Weights of a small mixture-of-experts language model, trained from scratch on English Wikipedia: a sigmoid router.
Below are experts of layer 7 (counted from 0) of a mixture-of-experts language model. Rows are named router (the router's row for the expert), up (a neuron's input weights, with its number), down (a neuron's output weights, with its number) and show model dimensions 0-127. Each number is 200 + 40 x the weight over its row's rms, rounded and kept within 0 to 999.
Before each expert's rows: a language model's description of what the expert responds to; "gets" lists some tokens that make up at least twice as much of what it gets as of all text. This comes from a sample of Wikipedia text that the model never trained on. Tokens count by the router's weight.

# expert 27
It responds to: Final word pieces of English surnames and place names, such as -ton, -ley, -ford, -ville, -by, in Crosby and Rodney.
gets: "ter", "ey", "ley", "ton", "by", "ow"
router,248,171,257,199,205,150,148,199,239,164,142,132,175,215,171,152,195,230,192,275,218,232,209,128,171,180,227,247,162,173,116,293,339,197,171,188,252,143,164,249,211,216,231,260,196,210,184,231,218,211,196,199,216,208,204,250,238,214,150,213,229,142,232,261,276,174,158,157,259,159,147,207,180,185,163,196,253,207,183,218,186,219,205,103,217,202,195,207,180,132,221,174,276,195,232,195,165,185,257,213,161,225,263,150,188,247,193,197,151,257,237,119,173,205,247,178,178,179,214,224,184,253,155,236,207,214,191,150
up1,242,232,147,148,204,197,178,216,233,196,194,200,208,204,155,223,237,245,118,232,246,169,194,180,302,111,173,120,203,178,220,163,156,210,168,232,185,197,208,238,222,251,238,224,206,229,281,132,181,227,192,255,210,157,201,195,168,131,212,195,186,203,247,211,254,207,234,189,214,155,132,218,163,222,258,200,146,163,217,242,254,219,183,193,164,212,193,194,219,201,224,205,138,172,177,201,253,129,194,162,202,222,175,229,121,181,197,133,291,244,231,128,290,237,208,193,225,204,248,121,182,95,278,191,218,235,176,217
down1,208,232,173,230,131,196,214,135,188,166,201,235,200,145,245,239,225,152,183,230,200,176,167,284,175,171,202,175,213,197,224,143,225,243,231,174,251,214,145,137,225,180,176,247,98,215,199,272,192,229,193,211,182,189,250,230,183,131,179,190,226,148,288,195,228,195,209,162,219,109,213,218,184,240,250,242,148,161,233,187,181,137,259,254,271,203,211,257,150,234,201,165,312,249,139,156,228,207,245,200,128,221,190,149,208,154,181,175,137,237,116,222,206,208,187,187,203,231,214,239,175,149,209,180,276,216,167,230
up2,214,156,251,250,193,198,162,287,225,150,260,134,178,171,191,177,138,170,245,178,201,230,303,197,289,200,194,156,179,229,171,164,226,206,157,211,172,197,153,198,121,179,234,207,217,207,212,241,186,229,204,216,209,228,227,185,196,149,178,275,158,227,212,173,160,174,185,175,247,235,203,166,157,126,198,217,190,145,189,190,223,255,193,205,201,280,104,233,221,168,268,224,104,228,171,182,184,222,138,125,161,219,202,161,181,261,268,292,173,203,204,158,172,258,194,246,238,226,212,110,150,219,216,212,219,216,224,168
down2,167,225,208,252,252,224,185,149,263,212,138,195,185,225,117,164,200,195,213,229,161,167,259,189,217,246,217,198,297,261,247,150,139,164,235,166,219,181,178,242,132,133,237,169,242,169,121,217,248,229,152,196,164,190,205,229,178,142,106,114,156,224,168,246,205,198,171,202,256,248,191,254,168,197,196,225,207,141,278,193,202,209,204,191,226,190,267,175,187,262,158,203,168,202,199,165,207,242,203,231,195,145,216,243,134,172,186,145,185,216,187,246,209,110,229,234,168,188,187,290,181,233,239,213,277,195,179,246

# expert 15
It responds to: Final words or plural s of organization names in tables and infoboxes, such as Railways, Corporation, Airport, and Chevrolet in racing results.
gets: "s", "}", ")", " Railway", "ation", " Racing"
router,217,135,250,219,173,247,168,223,241,170,202,164,211,218,149,151,207,244,199,302,252,241,224,166,194,162,180,226,117,141,197,254,272,238,200,263,184,106,154,140,239,197,211,186,209,246,173,242,193,151,221,164,231,208,121,238,204,169,100,203,210,205,251,274,213,186,218,200,185,187,146,227,217,126,140,206,230,199,202,231,187,207,192,174,204,164,196,186,156,223,205,283,181,232,274,158,226,213,236,261,155,199,269,131,163,256,247,168,186,216,213,222,177,190,251,185,219,210,207,147,167,199,190,234,185,94,226,164
up3,190,201,256,208,233,160,237,171,150,154,217,256,188,264,184,175,134,242,224,290,207,209,186,221,224,204,183,260,211,232,199,337,248,290,235,141,176,162,213,264,235,204,206,209,201,156,131,164,196,147,187,231,145,196,200,198,231,183,204,175,217,183,215,214,218,173,150,220,222,148,176,255,218,167,167,246,237,254,248,138,153,280,201,189,170,201,208,167,195,139,174,165,176,214,230,211,225,193,244,172,263,237,216,186,231,231,109,97,171,230,315,146,238,188,196,170,266,193,216,210,206,148,180,187,185,200,207,214
down3,242,255,190,279,147,168,238,236,206,174,205,201,202,183,281,220,227,185,205,195,197,152,242,201,126,271,167,152,103,166,181,183,199,225,202,185,175,251,211,190,234,256,272,179,119,219,187,220,196,228,179,233,153,158,207,142,265,298,247,197,114,126,157,233,232,176,231,207,196,174,258,210,234,231,195,168,181,227,223,208,171,236,181,194,184,193,158,229,154,189,178,220,160,161,233,148,214,206,98,218,196,160,187,134,191,205,172,252,130,216,189,250,178,125,224,235,314,203,185,157,214,196,226,213,212,224,246,251
up4,192,249,221,250,186,271,217,134,217,179,146,116,145,257,162,207,241,179,247,207,162,143,155,187,177,251,208,225,252,196,119,233,283,230,247,163,194,179,243,248,185,148,145,207,213,145,267,174,259,252,179,230,207,189,185,266,203,203,215,163,235,171,240,242,281,240,155,209,204,203,172,158,168,219,178,94,211,221,217,174,176,191,169,103,211,179,215,179,156,216,175,312,187,177,243,217,193,178,217,207,229,180,221,118,164,252,217,134,153,195,240,168,234,226,140,211,168,205,159,160,222,160,191,212,181,215,151,216
down4,208,276,213,195,266,212,218,198,162,167,224,203,194,215,179,204,117,193,248,190,218,202,95,200,181,222,158,143,173,191,183,248,193,187,173,189,250,246,177,274,181,247,246,204,183,185,139,213,170,253,226,263,238,182,186,239,276,207,303,125,194,198,148,227,189,150,213,221,156,204,128,228,232,202,212,195,131,189,177,214,183,194,178,181,224,140,224,160,170,191,196,204,205,180,198,208,163,295,104,301,162,138,232,287,204,274,141,208,188,166,128,172,225,187,194,207,175,253,236,250,235,202,204,216,207,145,237,174

# expert 7
It responds to: Short letter pieces inside personal names, often foreign ones in sports lists and cast lists, as in Jas-m-ina, Jim-m-ie, Ped-ro.
gets: "m", "as", "h", "z", "k", "r"
router,202,217,232,226,143,222,206,228,170,163,175,192,191,221,140,182,169,276,162,236,226,198,169,192,161,187,184,262,132,146,205,270,347,203,160,215,222,81,191,189,192,159,190,231,221,194,231,278,228,192,234,196,175,216,204,267,248,189,161,146,287,132,294,243,187,161,225,225,180,190,262,201,245,174,198,186,214,196,186,179,237,186,244,159,222,172,239,195,222,233,176,173,214,197,171,213,212,154,222,253,216,248,223,176,169,197,212,178,169,206,213,112,166,178,246,143,230,215,191,208,156,276,191,251,200,146,106,155
up4,221,213,206,115,170,266,192,209,195,176,148,190,192,233,189,204,162,227,269,190,253,211,170,198,191,237,209,338,264,155,241,181,223,182,218,190,140,154,189,164,137,264,173,239,223,174,293,251,236,193,186,156,225,189,175,196,186,198,221,165,231,212,195,255,190,149,224,228,158,214,195,250,180,140,188,204,164,179,190,202,180,248,143,266,167,93,258,259,213,239,223,255,232,182,250,174,236,193,259,201,193,210,218,208,199,140,270,205,194,172,267,180,193,172,228,178,133,195,186,252,236,159,251,153,166,170,90,191
down4,217,165,94,162,236,198,304,185,182,198,210,139,201,146,165,199,134,221,209,191,208,207,268,255,223,167,118,132,154,208,199,269,108,286,120,262,220,223,167,141,283,184,217,221,136,208,196,131,186,252,193,221,174,152,207,186,191,193,188,203,263,196,245,194,247,186,234,166,175,248,238,222,190,235,186,231,210,178,145,196,219,243,248,229,206,184,198,184,136,208,209,207,192,170,160,218,249,119,224,243,165,186,161,195,264,215,235,236,201,202,134,201,239,258,141,178,200,278,226,200,201,198,164,187,210,255,204,238
up5,165,209,197,247,150,124,204,215,209,222,164,208,189,202,219,165,217,173,248,288,208,169,230,219,174,212,257,184,220,249,207,212,183,211,102,212,248,226,161,236,252,178,207,206,264,213,183,165,299,202,152,200,170,129,175,197,246,194,189,223,228,205,265,230,209,223,221,145,144,143,182,209,134,273,112,164,289,202,182,227,214,147,239,215,197,143,202,170,211,242,174,198,285,230,112,260,207,168,142,192,248,225,154,186,153,212,135,140,174,189,309,208,175,244,201,209,234,213,215,164,194,157,234,210,161,236,180,159
down5,160,208,228,177,181,230,219,233,185,151,241,129,178,181,175,92,286,290,180,146,182,183,178,242,213,134,151,217,232,189,207,207,220,258,198,176,216,178,184,175,297,154,204,186,217,185,156,252,218,277,227,202,146,139,186,223,185,118,194,179,227,167,232,147,236,115,227,164,236,242,206,219,219,242,291,266,239,182,217,161,217,222,166,217,208,169,166,255,192,203,207,201,213,179,190,180,255,222,254,181,252,195,169,174,131,142,145,227,247,198,124,227,271,157,201,252,180,209,224,200,219,172,135,266,188,198,196,255

# expert 26
It responds to: Word-internal fragments ending in t like it, et, at, ut, ot, pt, as in Meditations, mitigating, maritime, September, feet.
gets: "it", "et", "at", "ot", "ut", "ult"
router,207,233,206,226,134,197,211,208,249,193,146,178,165,185,152,120,197,244,148,221,199,320,267,190,213,171,239,236,188,198,156,238,286,183,197,189,204,149,183,163,191,169,236,192,237,187,183,200,202,165,263,115,189,173,169,209,195,231,161,272,241,221,210,214,272,121,268,198,187,158,201,271,167,197,155,160,198,149,226,201,218,283,244,171,192,245,192,220,225,263,154,158,234,161,213,197,268,193,252,202,183,265,177,192,175,195,269,216,180,208,254,197,132,187,248,163,153,309,172,197,222,186,164,207,142,235,149,167
up2,190,242,201,212,189,254,110,253,287,156,178,178,219,281,175,187,170,223,169,205,153,224,159,235,120,180,181,199,189,189,170,212,259,178,138,218,193,186,189,184,152,232,205,233,156,194,272,246,154,183,238,209,213,197,199,202,277,213,194,262,152,193,179,229,169,201,182,214,245,175,162,184,220,151,193,209,207,273,231,253,259,221,158,148,230,66,247,171,149,183,196,256,219,221,204,174,190,165,287,145,222,172,156,191,204,238,258,274,272,186,140,225,231,240,160,230,149,200,206,200,138,263,168,252,244,201,190,154
down2,158,196,249,172,154,327,213,177,167,201,158,272,168,136,230,98,213,292,170,284,242,201,180,183,219,241,172,226,226,244,216,153,229,178,192,200,192,182,217,169,190,225,171,114,193,249,204,215,122,230,151,122,210,140,201,242,220,165,147,244,211,189,186,191,173,227,253,182,236,179,210,204,194,164,163,200,264,113,198,247,235,231,170,218,167,135,242,217,167,155,204,215,242,190,194,269,193,224,216,165,201,169,188,227,138,212,268,257,169,187,224,300,217,195,182,216,147,248,208,212,194,198,179,160,274,231,196,196
up3,220,245,218,231,214,215,118,280,249,256,177,201,106,151,191,197,217,221,243,200,187,157,189,251,161,169,130,259,238,244,245,189,200,199,194,209,113,164,203,113,186,164,187,209,296,153,200,186,235,196,228,207,117,183,116,257,275,226,199,157,235,194,158,222,278,195,183,179,195,183,212,187,151,189,205,182,208,218,197,189,241,170,239,212,176,233,193,145,189,190,151,219,162,264,198,223,268,152,256,205,197,175,162,117,188,196,233,178,198,201,156,169,221,291,233,198,226,270,101,162,180,204,147,245,205,178,216,216
down3,281,143,266,194,170,255,224,222,153,234,99,235,196,224,206,232,219,208,260,151,138,183,177,280,254,241,173,212,221,191,168,170,166,226,211,149,175,210,221,219,225,176,145,127,158,160,172,237,189,206,197,199,252,173,225,158,223,181,158,199,229,206,179,269,275,167,193,171,182,176,210,208,154,135,174,203,209,182,215,232,192,197,233,226,214,218,139,257,235,250,246,167,157,219,255,140,240,243,206,225,256,239,254,226,236,108,209,220,192,203,181,187,116,180,107,132,227,185,196,174,231,106,192,160,248,133,205,244

# expert 23
It responds to: Country and nationality names and their pieces (Roman, Arab, Leban-on, -ian, Illinois), plus word-start con as in context, conquest.
gets: "ian", " con", "an", "ia", "i", " Roman"
router,265,161,213,255,119,174,155,238,227,157,202,160,187,186,162,227,83,232,149,278,230,214,188,164,158,217,192,224,212,215,216,221,247,242,154,209,156,91,170,154,191,219,192,213,244,203,259,240,219,127,234,209,170,253,215,188,218,217,145,127,228,119,265,233,243,220,206,163,201,171,179,189,257,210,176,158,266,181,178,152,210,201,255,203,198,155,252,238,192,217,255,195,201,275,180,161,229,136,198,229,233,277,222,173,193,240,180,94,195,251,262,168,187,223,271,240,175,199,191,168,205,198,183,228,198,197,163,232
up17,220,210,180,221,259,216,202,158,200,181,200,133,176,192,220,189,142,217,214,224,150,219,99,229,190,205,168,263,224,241,190,264,264,197,234,152,184,203,187,248,183,255,205,181,208,189,189,193,211,209,222,215,166,194,189,204,225,190,231,175,316,143,189,144,236,160,217,219,235,240,219,192,106,211,198,162,193,239,264,179,203,244,178,162,217,225,173,181,248,212,272,152,224,297,226,115,235,220,255,209,197,174,92,212,202,256,224,147,217,219,294,185,194,255,183,173,203,171,230,183,236,164,100,215,105,157,153,169
down17,244,148,182,170,194,196,195,192,212,204,229,129,170,209,219,224,132,171,320,97,120,211,203,194,149,170,184,184,210,201,186,167,201,211,129,272,148,311,195,124,235,168,219,220,205,241,207,229,249,181,267,215,163,169,167,191,163,176,284,195,191,196,183,167,246,205,250,231,144,266,237,190,169,199,175,161,215,254,201,263,172,239,207,290,245,203,210,182,246,214,199,178,146,282,168,229,196,182,175,204,249,252,180,206,191,167,217,221,250,159,220,154,174,181,148,173,175,254,142,153,216,245,173,212,259,155,190,232
up18,231,214,185,182,232,223,225,223,296,250,206,192,256,154,259,235,190,245,194,145,225,253,279,217,188,190,183,183,190,227,198,139,245,158,106,167,176,209,241,255,177,204,188,178,154,248,159,210,143,171,228,159,213,137,175,171,160,154,223,274,156,216,285,213,227,212,189,226,184,159,209,252,208,122,216,215,229,197,174,218,173,242,128,181,264,140,229,198,159,211,176,226,200,213,173,133,199,236,187,205,155,273,207,193,167,205,210,246,194,133,284,191,206,168,169,151,185,249,244,247,100,160,264,147,139,203,152,232
down18,128,189,160,152,234,261,226,209,156,173,233,193,223,197,188,136,243,216,150,237,207,199,240,135,182,223,225,202,179,235,173,255,306,219,200,248,244,212,174,173,140,139,173,248,202,216,169,210,259,215,142,181,225,108,134,231,214,207,230,244,216,122,145,221,156,145,190,195,235,248,218,198,171,164,196,211,145,225,299,183,163,265,176,233,173,202,221,142,170,204,121,158,180,165,269,203,169,245,167,204,205,202,211,232,227,242,274,214,212,204,207,112,119,203,231,195,290,184,191,235,142,254,199,192,204,225,232,214